Experts of a small language model.
Size: width 384, vocabulary 32768, 52.2M parameters.
Training: a variant of Muon for the experts, 5138 steps.
Below are experts of layer 7 (counted from 0) of a mixture-of-experts language model. Rows are named router (the router's row for the expert), gate (a neuron's input weights, with its number), up (a neuron's input weights, with its number) and show model dimensions 256-383. Each number is 128 + 24 x the weight over its row's rms, rounded and kept within 0 to 255. Numbers have three digits each.
Before each expert's rows: "gets" lists some tokens that make up at least twice as much of what it gets as of all text. This comes from a sample of Wikipedia text that the model never trained on. Tokens count by the router's weight.

# expert 7
gets: "1", " a", " the", "'s", " The", ", a"
router:075130081115164153153166150115126112124125175091103147163138160090149099087088131117110136142146174134087120138121143117155102182172152140165159158128136129150136075137138114121144101137129112152105110154102134088143118128145154101115117118132113155097123080154149120125131165110112114142114133104104152141124100144102149098135168095143086166102127097136125132126112076129131161134119
gate0:162111116100154122136108128113107141074106107179129080108106143096092076135087185137112073092122067134146172110145112115121090115111160144146115170139121130134126151130135131093117115091160090117126192114105165110119149153101196097126166139137140130149121115108132132156113126085123126179115120113126095122136133125124143122131110100145099122142139127141140156099132158103144128133113
up0:149132109111155143133143163133119091133119142126147113100117114137127101090126115159121106146093143121092118107118127134119099178154092084116129127118097177118063130125143153134126149126085095116132130119139109145156126111152126170131138093129078106135139099093135111074070113157104079166156131143142172200176133168134112102114136161129112088118158165088157157116110144137108142167070
gate1:191149117073156119151125129093121143129115161162150126111118152123091083128097109098140128121118126107135124129098135119075107135169163119118101106121086151091120119163146099129149107120100128099087128131088088099141106126133160077109114130138136120150133131193094130128129127122178142081127144131136114150145144128097160077136151074117125074098114125141117146166138183157141121104149
up1:130114101143133124125102169124121120156153140105145142148171099097142064134132136108128122127101133163130119085139146142064123127147118111125142130113133156150124143102101109132151182133160139131094121133108123115124153089088150117132110168166105099111099106144112122100110131121137098149105103103158129121121102136127122128098111133170142155110151139150124170144114110104151141094125
gate2:170126128111145126131125096137081118134157119148167123122123132112116148102132102115134141083148131135138098137131113110158131156144159146088114160121121106104114129140119101082077148126128159141159193160136131150162086121100147151133117123163163056096098136167173149143106125117131092106161087096089112163150085119120156129103139114153167125132110131094089149159181126112132119140084
up2:156132141169082116154133134130154103130127173105128129162121150113126153114106100127133164126122156130122154112124135121130145134131120132099117127111136173107152125104123182155139117141130088138145096091122147161122157083136110100188166157086115142109076124131100089150084128111104125133112130108128104097127126117139106086168139096126092173116156139163132127195127130160122149109129
gate3:065090112147106132154108130116086125096107173096113097141125167086103080113124130147146123113148136156083146162119125159143093104101141102130095192129114115127105193125114136121136084138107117092094136130148109128116137125104128102128107100121122126153137092157107108151135129116142088137106154136109076146130113138105137114095148118116147152119106153125147114158104085123139146124097
up3:153131127152138125157131106115077095081128133147148113165149122147127113097163138175130125072120136123095119110105158168182128101103103117126118103094133118138076164125117128091143126118161114136142162126111114137104130121073093109164138145098140096144138127105104143114201205118127075167172119132106112130105142104155109150142113137117135145165175143102069079123128139124151089130178
gate4:141145139091148118123117133099111135129104106105119125176127122068136103168129140134117140127085140153081103149131151166125081135136143161133117105146160173075121130146126139134149129109152116117161086110127114142133086128114164178090119127095099148133181143125140129149132085102126115119119106144114124098156135096115141094149143131139128130139132094128125156118184143089122115122136
up4:112115126116115135111145111100119136145155120115149128178117199134114120122136099128049132153099103141150093133138106132144099150125151143121048084178118173139156105097141076175167147135113134114149070125128145113149127165145121155126099136136130094064140124113125089140128124132128132110147152148098115122131118166142114064123140144113130122122131105099095148103119136104107101118131
gate5:109118100116119141128153115151149137133129148105139109079101124131151147082104111115086162122109159110098135114131183145118092129124153133132181125150171172139095156098103148172127120096132112158147115114142171140098110150160158147109122167130080108123130132140134118102111120088120114114125114136121122152185078138138116113160127141128136157108158118110168106129126113137123184146096
up5:116125131131119121144115132100096091161139118135153097120153099121169104153137130116147115113095154130134148146100120123135176127097133093086110107109122096141142176132163137137157124143149147125111104086095131110119117130146147136166145120145154165091099140104156122110176144152118168102129121115100120136121121133160165169072145105108129109139120141136102135131160170149131090111144
gate6:097098097177174122165097123137118136129098127165113106154134148109206112149142101115112080152153135112132134151175136150133108124130116139120137083128171113147103120133148144142086117146160141125096119155128110189191138117113101102142093108100143163127090129152107120140160114118109120119110134139141100150131122174135145136124111073148143117133107132145066131159129128117146082092165
up6:139109093107123116137090146111133129142130125118111117128153086126164104053147147126161100163160170121090161135107109140135158149105099168130114118133155119165071133139129158099111127181131095109129154118130076093124113106113103139167126112132144095151114134135092134173107128125150161142136128096119076114121115119174126142158143145132103129126143049125137148103103132134171132082128
gate7:106124103158134126156129120144148178104077135147125116105135159129120153160136127121128051115149119123123176108133107153116143111119133090093134108124091107116099084163162154109083122128152141110142124147109130143132121090124105131132115102099111164088121118116119140139102081135123111121117160155135110103171069133100152124107110155177159131136165161137165092122121141058171128153163
up7:147132127117141147155124098113085138059093136141148144161097133177095136114113186071139071156102107121112128147163108105135135124125152116122062150119099116127134118108151145120148149118112152107055120149100155100099111167115135143124108152127176127106115146101112093170118097140068121096126130125151120128121114146115167091178150140105146151131108084165145143157141114142116100147136
gate8:090167130160169109145133122088096132146105122131134125134112129075088084097145116138117127187163122152131095110098109141131099133139149119156145133121180149114091124089110197146090112155115143127155110166113096140126136179155113138111110123151110115105152106132132122100107073124176139130111133132134132133106095089092112124177141125118136139136139077132118149084134157133144169174102
up8:128117145120088134082141160158087164072126146116114138130144128156175138160106133185130112148133142100087088108193145103134121130115143139100135083133160105116150137144154110165173158110170118167138131099182148096099130108135132098132171109128099126146124145129125138130196146097147148141127115126125146105129123118117089101138111157130122105141138135137150094110126139118094083102144
gate9:113195147123087134123168151114108136154135100139159130088126134126189110100119124181109100096121127109181138229139176105119101098124162137159151162114111123111131134155116115141137157117138106123103129127155173145152111135138162104155142143123138116157125127163111156109114112094161074140101159114118137161130054116149104137152119113126125159144090094150121130209081107131108113142113
up9:104147107096116131142150153174104121145135115113149118118128137123167117128131146119165116103135186137112156123134120168133112131126137147110161119130111140126164089126119165086089129172140111118152124126136127147150160144146137114130124131146146066080118073115087146108122133111136086128110176121120161152103153120100173104132113150078108112152133092166150157147154098150123128142121

# expert 8
gets: " |", ".", " |  |", ")", "|", "==="
router:121129086100152110138111153106178078115143148127120163167164145071153136170139122152098147146128122120066102140111160136101155147153166136164131124159109141145141133139137114075113105153154125126144118182143146116118075147108157136108127130123126127145126094195123134128102149086133122103152147150139135146121119134101118115097152126099106128102130105066103160095102100104119141130124
gate0:123160095133157140112135074094141099110135127094140151135117139134145141106122128087136144067157178066127097127136103145170114131147107132089101133099129181099103103122124115098127195124115131164094178159113134103145114104152159109132114094126135105135150124133141122137122101116108186134139129192127097086124129136149147133149147110078126139111159184114115185132137116092141137143096
up0:127123083173144117091159097104152116086081119114105178108104139134146076126143149104145128125150103109136129127122160150209130133152140131131118114162135123072121125111127138097119141148128155142059160155114134104141109136092178127122101146113134101151173138110145145124132115083121188121117136133127097078099129084145131135088130139072153114137127149096116123136150120126144142151106
gate1:113138110115177084126129125124135153129103157131074079143149102106105113183140127152105121129128163122116139144115150142095113060156099090132141139189133152086136160137118096093112108109122114146106098152101128114154115097167149103111133164164135129147142098103115166132087126122121175118108100144126098173141117153101129100121158124141112117147120142149146098164121100143157110118114
up1:149183058145117172090127126106124110115147129142129138141099148123120102139132129145107122090108138131135137174150152130106136168110102160133123101107121096143132120111146148179095127151108116159161160156113097131105158137122147153126140136136172109124106107090152116155133108114141124138180131145120134104146155138128159125145119136124133121081128110138121132072135139127136088162132
gate2:122104137103160107143144149092171152166147133136100120105139149120157171126129110122122139124149172121100135142103102124071176089144151146152136144145119123152093126171155109108123175161118130132171127154072105118136109145122109130109153136123145170127116184114108122109164185091132134147147148127163079139121127154094119071117123178138155113104122130118120166153139145140122168151134
up2:125159106135144145152128132126106146063151163136113151100112097095135126123127133166118131097114133150127146099121097115113144158118115074101111080147140139159126147052166150148143128096144118126107111123133134155135169134138156161147128166143094126108120144126140123129167072132134117131136114143093105148181119107154123152167111094115088170103127147119092116093114129122107100078181
gate3:125087126133175085138129185116158113119120107139157123174157146127122128085151152116141131107147131116127160138099107147128089162140154183125141141122088116115119176114088104157136157129160116090100096093147118085105102167118133156104152159096163104145107122144162067150140160121106127118119133088159158133139110113139121152133130137112136098111132111123150090136087126104132123178114
up3:162145167161112100178095126145107121086144129092082112109133152108167119124128136149139124110110121127120119140102092161136160132113141128195138188147148114144129144116137089134131095119096140105119111151140150097141111099159106121087144062109116132089127150073105159137142147115105149149106115120121099135122131124141132132120163127115080086126126090127087077159091117095146108116166
gate4:090111125172135089129141136171173161168109087116112158124131146122148131117105123072143112098099115146101123114099141097114135109133114136105114111097079158185107158138109095081154134139119110136133156161106095114128101130167051143104117120130110145157110137111157146125133129150092105126144113085091135160094102106107125111167131144111071133143122175117136141149116130114139114155120
up4:129103082102134162178116161110097109150113139163151119121154115118124092101135098093149137195116142085126107157146099084128140107137130138160147091136123133134110157102131121145099121132120139101070147123148169125120099101124144116155155079112138095145130110132111106121151081160157154152173129156121140129129102135093116124147125089121146154112134111108128085127064174169092136096135
gate5:115118148125140089139113107125121132137099103118146180196094123111128115136162137130104139088136093117138143149157153128085152138124084116108143087110133114122167109100118087101122097111180161142096116136156138125114079122128106147079081177115161150117123104149126116116183135103129174093112150115137093123115154115121138158128126136109171106094126108095135139115125080114130152147120
up5:122097138110150137114143131094141131137137120127162116150099117121130156137110167109144128102140137133107159159155088071137131122095170114117120160165140134073131135178102113129117139111110155137113110153156122129124153168085148061155135137124115132138094216118141133135192127186137082144153160140102147142133111161153125104146166147108151128126112166133139107126150128117140119117078
gate6:083096158165110113136138151152059163103100134130137133153109114101146161101120117160096139135137124141129124115137120089159118120158147160135121141134066204087117141092128161143118135105114173161164146109105091109128114132132098136116116113132161148055105145118192151105158135143099151125151099147151143119094161131141140117143143133134097141158108137163112149121110101179116133169156
up6:109144153129097127117118079148144142156131077141109150120116111192130123116129142124124122105077126105135105160113127148120148125129141128094139110118135157133062111179159122128133172163158091124148111147126123106156152158120116156156129124131093106148142149157108142125146138102145060109119152142148069135136171168111132148171116104108130121146136158116127091135101121095119123130071
gate7:154213068137132125142086145099128121128127136135148141111136138127111140113130123148085102095101137092107121141128159118158161125156141137133158134186146114127136118126111133090116121129111113128149147155117088107126094136122128136122101199127114123129129127124113108082079156119163140097122158184081144145152091144136131143132160122078137139101129147155083134133084162136158104138113
up7:071070132142132117088115144119149159123128142128122100144104099150108140127131096113118091130171184159093145160132106161110119148120140102134139105127085159114110119141132144129160106107150174104141088060096142124127108095154116130148160102113132096154113129120136098142120165147127123128108104113123125128110160105129103156130106135160089157144151155088132117156138084152136114089154
gate8:127164119177106122099135128107117093128142153117080109134102140128144161139130146119143125130162148157113099135138134151123125138161157094099161125151156099141126122128119143136085120129171110120152115105150082150103134134125152155152164140164124146145117093133113126134161101100080195129142156143136126122172123128126176112113154142117131146081108144096135195137176124105175156150075
up8:178124134156096108115116124131113104111101101096117123123130123141165150143119133092138142086129098115157135082154070128107174169112175154164102141161091142127125136126099123145141156140134105132108126082123101138143139116131098159127147091120145102156137091088126138124140122171139139154117144126117165077137175104156123122092099134121170165119119140123096173104160091140140130148117
gate9:136121136120099107129081141072152130091095180142162123101142091115155106131137129164122117124118138119140169143123101109149110155182085111165134128130119132165127129078137092144122100145109131101135108113106183124086114146157140121154157097121071124120101129117138143186166109119082131132098132086135111141118119128074133100150114156177106131136118162131150092177058126123117135107083
up9:162166152132096136116138146110114130159131172089149171139133116094154123124141138168129128145128142120135160139126116124106125127149119159173150148134094175156104169085141086138095096111168108103147122137146135088134131176176106101181127127127080114159136151168113122140154177134158116136136143138159107111118121099105166118131111099183076131167121147115132130122111122117122114090116

# expert 4
gets: "\n", "\n\n", " (", "| ", "\" (", " K"
router:132095125142124051126151106129145165131126150150126144146148108143154096104143127115115106111171095141143091113116156108140125130121147152147144126173091124107153103152165127121149091100118144126147096125099108136129110144089142109096145145123185116157088112139129157125108116121108095138158136160133112103151136105120155194113138121123154153138086107179142102127100094149101134153093
gate0:129131119141101117148123169119149136163174131137161116115131115184139120186137099145111085158126109156101159159111162078128079168185135131145103144103138133105136157135141088126141105134114155090130094126105142094137125176124148075191105126152167113172141095126146134123141116160122094134130126107113166135088145146101141151104122137124089109141128125127137110090123107083165108098106
up0:186097114135159118096146099114140140125142100125119184134139148057158079097134086137144177128132109095147078105185108178139161147159144148128132116080087131091125108168180109134107095103102116147122161117142147166139158109169135097115124148109133114107127124125077149156106160132126131119113137141159110111157121139122127091156139136139151149114129139104102121182113102107105140171146
gate1:129103135092112105126105121087130122141085129138084127174123134139158160162133062156131115134102160167134170127112149164132108109159129111148150110131133138125160086193160119157117135154130125093121110108106136075078130128117088097111113132174107177113121153146130117096127172146128104127150153136120131144145116136100081124152138156099154083114158136135131127109162109134143116155123
up1:134161152116120120146109157110122106138126160151167152145153087123110095148140099104115067139091105122131133143143133137131121143125098122129107102102111098140146160112133140096167109152112110116149135123154129120062121110131134151154149188102159139161157092113079114114108119136101111138109110126165154125100128130086152139155122135173077135120108137141155129117114146121137136144114
gate2:140121130136090122143143143143104090094094109141114108146094109119113119151138135139152142169134157115165139119142168148108145136138148114164132145130089119135126133122147120101116091157124154143102136135117130114118100159120145146143137044175133130144152144153133132172151139130177131149141143118160140111133124088094140151127116111130124121145139125082130134155113170093102087090081
up2:125113134092145126111130114145116123090130107137149149124154112139167087109126143090101149077098092143152112091172186146173117150105114109121122165168107131110087136171141125132156127189117106125126116111128168132136128101147129139062168123115129119134144112121111117106103103161130107095124118163148137086113090123121151167140137114134082152117093133166137133139126136147121094124118
gate3:122133126113114104135150096098150141125114123159084126101121099105133134116088127122152107143110147110131092151121166157156086102151101131086062111133067156118173133150124158137149161171165089074137135124132154100108146143106115141103114159127133109141095159158106142155161114144148108157143176130145107116147103158147129157075114093151128143142152124098166154171134127182134129164126
up3:114137131130148162060131144147137134129114150079152105165139155174123146161112115143137107148129142120123136119123082103100135152115122140115098153076161128151066122105155112168127132132091128135152137076142121148138098138152108155143166109148104149120181112125134121161137134110159089131109151154170141126102138102110099126156094116074132185136155121145125133058125146107143111141093
gate4:094108123117123128169124118139142135132136115143103106117106118096123121122081085143105170105125090115165107147121170152097130109105134131113148113124105172181156124128167108111147126098156159116118152123139140132108105096148159132108120107154097146090137088136118085159123166122098123078169146137147139153111132138140140145129178130102141097098065119120163108144126123116094107104114
up4:093099139097131143113166110137134140166142155146112139117157114146065081111142097151135128135147110104148100112165129128087129128139141142154125132125147160127142097180163119131144142136156137105154120094087123142063131114130151124121169130090105142128130165115145085124107167137152083094094146161161114110097162150139096135121126121150115124148098100148111114088101129117143114134116
gate5:089078125104126135113129109111174060073130113100117162117122136132124087155129105095142131140141145135095108109086099113098089133116130116145155115128104081122113147146112102126085156127116117139149106134174093104118094112101150096121140118113143109130157174145145127143131141135139163149113138113121070133153099140092156127155140093141113106111130149113100122114075147083140150129077
up5:126150134122136147129119161109102159187150142120140109078150126103080163127091104131141157085162144096140117164120173132157105144134164126122120123115132157129094127126137122128132144117125156137178166135153154129176101091186109149165129135145078122147101099108128076174142120141109127155186121141137160110140095127125162159060120154135122147107148104142160163126127141122122150156135
gate6:165168132091122126122153106128115130152110154141155099108164138132161106169117180117082094137112114125147121115157137120148124125105155113125117167157092187141115102107150145095131147119164113099126144117144113077134118147145120142162121097130144121154113121143108113101097129122122127133143091180073179125147140147109115149159131152155085147156131098143196136169186118112173143148094
up6:128142079119157085077127155099147100075133110131089142118123143163108153138123172126098136107122147121129173138103100176116120094116127125113128127113133122129073128156155110144111143117122118151103141123106148150137114108152113108134106164114126145087127127119126119180150138143137089105127125154141165116172119145147171119113113125117184073104155089137136148130100119144141108129151
gate7:163119121166092129098152121119100140120137100158103183162095151164163136110111059134167148102131132173122142111127154140106111120134156097148096114138132143142147141144150147146159140113122151145136125153167115127114106127140144129160098116099160091125087093164107122142136113136111151183113142149166122133155183127172160145111152143155121121128146093134118126131164088126135129172148
up7:148127106135106129123115100148094148198136150154115128171134174124173129153152102156168147124111115140121134083121215066118145123116104128125117156139103107142139140137118135114169124135107154129150171134146127115108112098115169128147092151125115126114154118108077132121166162155135146110117126124152128149150142100145101128112138161111125142166105150111137139087100124121143113118150
gate8:110097137145135116138154105113148164113122154155079087162110137136168106143083131122107164164139096125136153159123114081120140172137122112136176118123170169099141112161113115130146072105057188103186119151097137166099139172122160145154094165137135161114150142137115142094118151149098102126198135128091113121102164135140123088143136104133108124144125148119146096131101130098174145122131
up8:133126110120092144121092151087132150132144134144105153101136134126124109142114171153137144113139110183146096097111165156113117121104190098144151115111162124097157143133142117136135105120110136076126113142110116121111105102145150131149128140113131145102138162105167117130126127127164121127129128090154170128083122099135120142144142114119102134150120100108094108133115117124117144152116
gate9:103102105105100094092132121144160129093125087190151094144142119138157133136132146106125124116144134112147122103135104133105118097147152159163133111121112094138109163168132125137135109103172195088127108088121121154112131137100155143148138136148130158135057099125134161114093165142104129078116154155165122140146130107117140137105105148116117178149147151149152166070153149099115103084145
up9:160174143098142153120096102123133147140131130159108111131131119104120168143109165129110108093136139135121192125127104112087127151144166115153107130147122146132098140154155117160118130138130149140115105135141120121106145142101118106131100113131139141149110166147183113150116134128127134118122151137136113118111144100136131147128138077126119146108133101134161140085102130099141154170156

# expert 12
gets: " | ", " ", ", ", ".", "–", "| "
router:099157110136108048154144154143139150125134138076105133108142140120155095169088117107130127122154121164132134126106151106131116136155138131165175131173130148102158094157198153125137112128102159144106113133121133150142095123099131111113154162148122131146116123138120175126108132098135103128111129156111113165172111158093155125114198115103117135092102112099112166126126111146114175155099
gate0:104152089107195096137133117115050109111174146130140101124146109144099130155127141139154112084101117136117138094113094140100162166137120120115157143134148164154115084135136132135160168155126105149131122151120119137127104114149132130154135103157139133152135130112123157166156143116103120145153158121148166169139151149093099088117141134197078142145140122130084136130136115124130132103105
up0:132154099117138143140112133139131137134116164138151116154110149111122123157161123138135100126147105121118136109105119107113172160113149078126150111099105173141115170107157094113134137126134128153120125120114117140127131095125139146140181137171164117131096081120121154181120142120131111131140085098107118149090141160111151123115167163130129154126100143144142158196098145112133123101138
gate1:125100166145142146124166117134104151144109123127167140155156127131162171110129157123098100100144128096148179127113129100137149153139140142125100112126085139109129133151123126171088154129114079129127130169097136137130133135140120136137112136125090138133125107150128172152073100162121094142141143174139144140079117125116148114077139147167118134137139117109131107167092119123135116137110
up1:128096141128115133138128108108108102124140095130145167117145122131115078081119123130131124162151099128151123116111174165126166094159108121140135110174164122160088107145123177135153105180117137137146105107091118118086143144090146155143119114156140113127148119130153162135107131127118153157109119101146095153154105145153115093096172120128157147129108162170081113096116150112149111136131
gate2:101119137091125129156102152140121101091128118132086141114108156113117120144097104140123169128145150159127109098137182154120124161130141149156117164096125123113152148071145093124153098125156159135141154159123144129103109105132146174121111109134104154167143155147096134116151126135093140141127146165160137146135090096089077106094133134128117155130116106135110127097120165115097114116166
up2:119175124145130135105116092127116088085159137126124113091159152119120112138145124116096108109114125154112071119100050175118163124170158128139133132140110167126116111103120125099145124122152144111108151125160135156084092163115091148125121114117132145136116144137105135112154101125119152108113134096138181083149114139111130119139069096117127186121137155081134145110138111121120107075140
gate3:116153142116131120131123136173133154114115149118096113089148131173159094128099130135138142199157107145093164143102110133144088146125120119150121141145090154115147102139166112169121138135151120115100141124121134119136150109152139115161122117134093138156136131138070160104157168074131112097089155135124068131139122181081141080119087095142143095109100120114140105122154122172140142153058
up3:112129136136095139123133125103081137152135107130152147128190153135144101087143131120161186122111143126153105093134133127139111169164111139112152150128119164129136147180164156144111139094152157094151130099094144166138165089129137151147122139113172138148134163141153143145139104114147153151114099066114094070164138097090133142106134133125140109130120098135148153158165098114128154150146
gate4:138133132110117119124129123176165145123149114146132156158151117150124120087132133124105067125126137138123115126101121134077118100164194165114134174143096075108095047141097107129161096139128114093101088114123104130141147164135131126108147092145115110145102119181145160115102087109145131128089145109163117131116099199119161138111111118135124095104114111122112112164097095159074138168143
up4:122141150114145104112163171146147142109141143127109110127121117145106113100171149144111108132103149120087116127142155116121117085148164163159155148092104124128121112082114138156155160139132113115147135128121134119189135104107081129101145102145139185137121115164107174128144122116113133126105110162132102110153066139094128150145105121126078079152117126099121108122152090130148097102153
gate5:095108106142135130105136120111161092111114186138115104114140141141137131160121145140153160116126159134089156107146114180154074100107133105098101115145112139065090111115130132090132108145148090131145132147111154097095073121155144110141165121119151122115100075153153120142093151151112137168128180143123168133158121116106116117134152145134103083104090163162109112136077092186091108137146
up5:149128128135083134145111106138169129168119113130157099128170130148089121128155113124145092149125107148159088122092133140123132134162113119105128128110140090146107114136145123143102095151126111086150115135134114095107125099147076125159112151163087140119094165128114092129126122121148145116139137096163084133093178134117140094118097134146096090073128089094138109157133109086172096129132
gate6:159138085098175129107156134117118130180144172116108097158110144143121106143117131143052136088133132134124108129161118128110090144131132153132142126164115116084106116108096124145125146081129133159144157114122118143128130107146118130120158137121124106125136132136141120092131132151135142142137193131145146128158146172131144106139117140137109145165124146135134119135144123102115149131104
up6:137087140130151135176132184102125119137148143144139154138131126074109103155099138127154133139120176158142095137147162116121144117138117110150142150171146153137095103127188095126134133131112105096106147146104146127158117118150130088117121137123097145155116176129121130118103142137089079111129138124148152118110103086167151165128113139159181134116116149129123117118132107115130120121119
gate7:147160159143105128110123139094109115075150106129138109110101115119133125158105122133143176109174130129117126121131155155139123182185111129129117133154130131128118094119073117140116124124134157126124089102131113159139119116167136133121170114140136092097132093214145123194137143136134114155110094166098120132136152115149070125112113143121093135117108098100150127165130090103118125121120
up7:166134135140127070140104135115157107092147045122119144126092147097153131102091116132117129121155136133125139138100133137139081144117092104131118122152123129098107150146123101094138101126118107106134128129141145148121113196126160077147098140137130125150148147164129148127126177142156179137086135138124164146176119115114115119167151077071103117109147130123122119154155126139098165151134
gate8:121126104058126087147129104113181157132112108123110094084151115181137134137077155127113106134089134146136084141156153121118097123125147070133139089098102152140092131158123125129099108123124144141116102139105147100159098108191119103143167114143144135132116114141121112124137142141094110141108110124121110166133129135104138130115156162133148124172132116114101153086097150124156176140085
up8:083132191174136168102129142150125140124138134139136142142109127081154100148179108127181148097208120129121148136144139134113135131093170173140086167146139095109125146153110137109136124142132138143168149118130121158095160124078132174104089144127132147122136106126132131105132149130134119144146140140131136118113154169103129134122119101139113124103115156122139110124124092089083139182156
gate9:157159170136135114119114160129155156140119123134047137139145153104100128120113151142158140135149111161114098174148182153119152115111126177105106124107128176109129173130121109133126126117119122152149092117138149143144148145063095182161123166154092127194133128113105103127157128122104130106150145116139072130108155161138135124136105139110122144126143122085093177134152120088100141115109
up9:129134133105126112146137155126173135091123094127135084133149179147135103159135114130104121107126108117160136109150127173118146183138072162114146121121151083083065124140138134173123104145109085116159137162153142120133133139108118189123140106143127169147144113134117140134113086125154154140120169105119131147167163129106163129119116113145163106134127130117165164177168118141153126114145

# expert 2
gets: "2", "1", "0", "3", "5", "4"
router:106131131080172105162155163124104105110137146105099155157153142092170131104141150092131126129152132139096132133160106094139127181157157136168159141157147148131138100158120084134130130152085127113188090182110082104110113117113131080111138122107110143148093150163140116124101154132127095095087172155143130138118121123107144110137170123119135125100143098130125143133109077095115113166110
gate0:084121122135078089092151160145172163078116144168108137095120128143166130109119105121135087114141087156147131131140139154075149133127108180138161125095169174105147171119136135137113122101159133147104159078140163130121123127154098124112117103102166137150083109169143127171138193134130136169155129144097129140128117091152143150123115131110101105134105140119118141098124126141133132155145
up0:130100090141127108114169167154130106116133134159155152097109089165179130148082181138166102076117132144130158131125137186101156122116136185117116120117145098137125136087110205147176106094159113090153129102145153102120109108109123112124092107171127114095175108144130157112120150105132150165129133124088129126147105095159120107126119150066099167139147121141104141118123147174112108107163
gate1:105116144114115106152163133128095117182140136143118111160117098147091134093120149131122152114139138095150147111119142140138108166107148158108149166102147141145134107123131141169112142149127105145101144083155158091124087139106116139099117123144082152131144115124143120106133130141111108095102136132133134188148130132157108127140100136147104103141170077142137171113147070094148103153147
up1:107150162109117154132096126125121141126161183134144132124113122151116140165111108151142144142154166115069151131099161153145117130144164133162132088142124103100163139147113100149144131166100133102141146133148100097124112115125138150117148151136120153102151130137106125098133160128127144145127149091131091113113165150097166152131104146104106137088139118100089111125140094114180169148166
gate2:118130104172113080129118130127128106133138135101147104144110124121081158125161128136146124121071157110146121160169140133116126120124150146185097136144103125117125103126112125100085100165099104109129147101155123152121100112123109137135109129122142094132122126143145127094073170165147112126110149109148122137154128112119173133092124134140157144153118104139132153111084129183129120116129
up2:071137136108074133123127141157143118102114131104119120167145102133178153076137185120151146093132140129149136126147162088103153109121136166155133118129112105137142114120136103112145121138115102099128099081151121129082097103140126153161138092137113115115119081119128155160094162134141145139166129105162146111117118092139137121118093157113158149151110117109113168131125119130140131181119
gate3:145141151107148110134106157162076107189090129153104140137142155120118149130122133076172140186129141149124127137111125160107113126129168135144152148164107133133139091141099119170128101137107139148106160173092129135108091127071109107124129106157121124152082105161124120127165111109133098122119147107111119120141101159131135082137160084125125118139134127099137082112135154138141141129142
up3:167171148132121136130149147128113117173128114156088149111141120138122142090157111139103121138118131112133125132141141083107119119117130115118112133161083071087099060149134095180113158097125119113115148129124134115130124162153117081141119159152124153129173139140178147120166146124145145173138076132142140103105104165133146137163135148118113127103115125096163105129097156102100146133118
gate4:151133108142114090169126154124133138099134113149165131140092158145120112169072104120091135150178124134142158127112128116101129161102118141134143080154129099108170060125114100114110135160109097112136093109073134129141145122098156153117127080124122145173132117147104124103112085102133123181114148128147110117158115097107144120144141119106125075111148123153150133125117106141138114168104
up4:147129097118128102132088103102098114123126118140148133122120121133119069162095140126100119153133113130149146091148140122146146131095126141109131130118173098122127114102118104129128143103129120067141142144105151125147126122120128171093135151074152127084115114128106113112117061120143181117175129116157115134176093132109106188195093093114138160108125133179150154110150128175106124125080
gate5:142132110140100130139079158107127142169103118142145120098149153085139120123134160081130137146106092155107085158167126115102146116130128158165137097144114160108107089138127166138124119164108120114130128091062149117091111134116093081099121140125184139157121113119126126138100146124148132126114139113081089128189135148087155111168101138126150134166094115123112113145124121115143106113106
up5:125134114147117136139118138109125105122123119066038156128145136072135080131130093137152139118120149123119111142115108134109128126096156150144114123140147134092117077101126123147157168166109128140107149193106130137153149111107073168140145135149092109113133131117142142124112096108137142126096155117109108156140129117149140123078168160142133160116111178128124167055116146092126164158164
gate6:138163122119111086113114148087141103118096177137126141169113147122125141145148127158129101189110157166112130155103157094119154157168105129095078114154110142140109178135151169127173101149125147142147093131163112129163082108126144097087148121106127109122175147134124130105126151125115121169120142113139150116119108163127139106157086142130138082110137152099101130104154115122122120105131
up6:112130078108157140155087131113134130089145135172166139116137122087130129139132168126149134165115081105151155101116102134148073141117122104130146132131130141128136074124138098099125133091110147105112170115130129119089162140156129159133107141126143115141088105078145113129136125120116134136144129127132103125127115146170122125096135115144128131122152111131116146146101149176107156092123
gate7:151138165103117140104138084094070087084131151155133169151138136140112116156124102110118118157133121164144113119156113129138138130123126125167129116107108150119127120120173145104130148082115095093156138147102131153100088157114124153122134139107093161132074138105128136163109142128161132131126154133153123153113121141052126112142137136174129114086095159114142173138100065111113131127126
up7:139126129133091128093113161103118136084099127157171133145146141121120138122124158144162100120154121115141100108145096062099135121123151130166089114127139127145128145130143131102138142154138114115115129088098168108105118134100131141160142125132149145141075124113096122141133172096138131073138125115140135124157130123064073174134140158151095129065151163098147140123119116101119156109101
gate8:135134131153141115122082116087104140092119093111142131093150147139117092153069128122079152144141103149128123129168109121140114102083109138128120182116144142109146116179162141166136115168112133143103167148106120101122117075130157135083121104138132082111109136150112115137117136122115128123081158116105131119152166190106128130085157185152140057142125170153109111120139107098130121122102
up8:136128128096098124147173158133153126171114134141128124137142139126115157134155123140138132149131131099173130165126135143141123122168138118135121107124110125132133160135091103110142127106161155128131114131145139124115122179124088141156133180098122156120120141088144138182060139132168115150159067127142125097103106076139117111171093124129169165119142087106115130120142155128147149137171
gate9:085153118131117108136171149105141151116110113087115125121117140151091096124144152140132149163137092181122173121149116120093151121138135121150136120089104120154089157185154144106170146134129088096139094138148115119125087114138084064109090108127116153121152162122142159160129139133152116132134142151117091103140122171135131150110114122141096123098108129123184118150131096163162161171121
up9:111129134133178143126154169098090129126137125145154108162125089120134144142155100134121117094139128154171117106128127128118174146160125165089130121103138133119104106126143136145150139115153131116089106090151121117120118130120102146142149113117162097112125133136167105089140097134134135152185061134156127129093145145147162135149130136142133130094127188143126182070132130168141126168095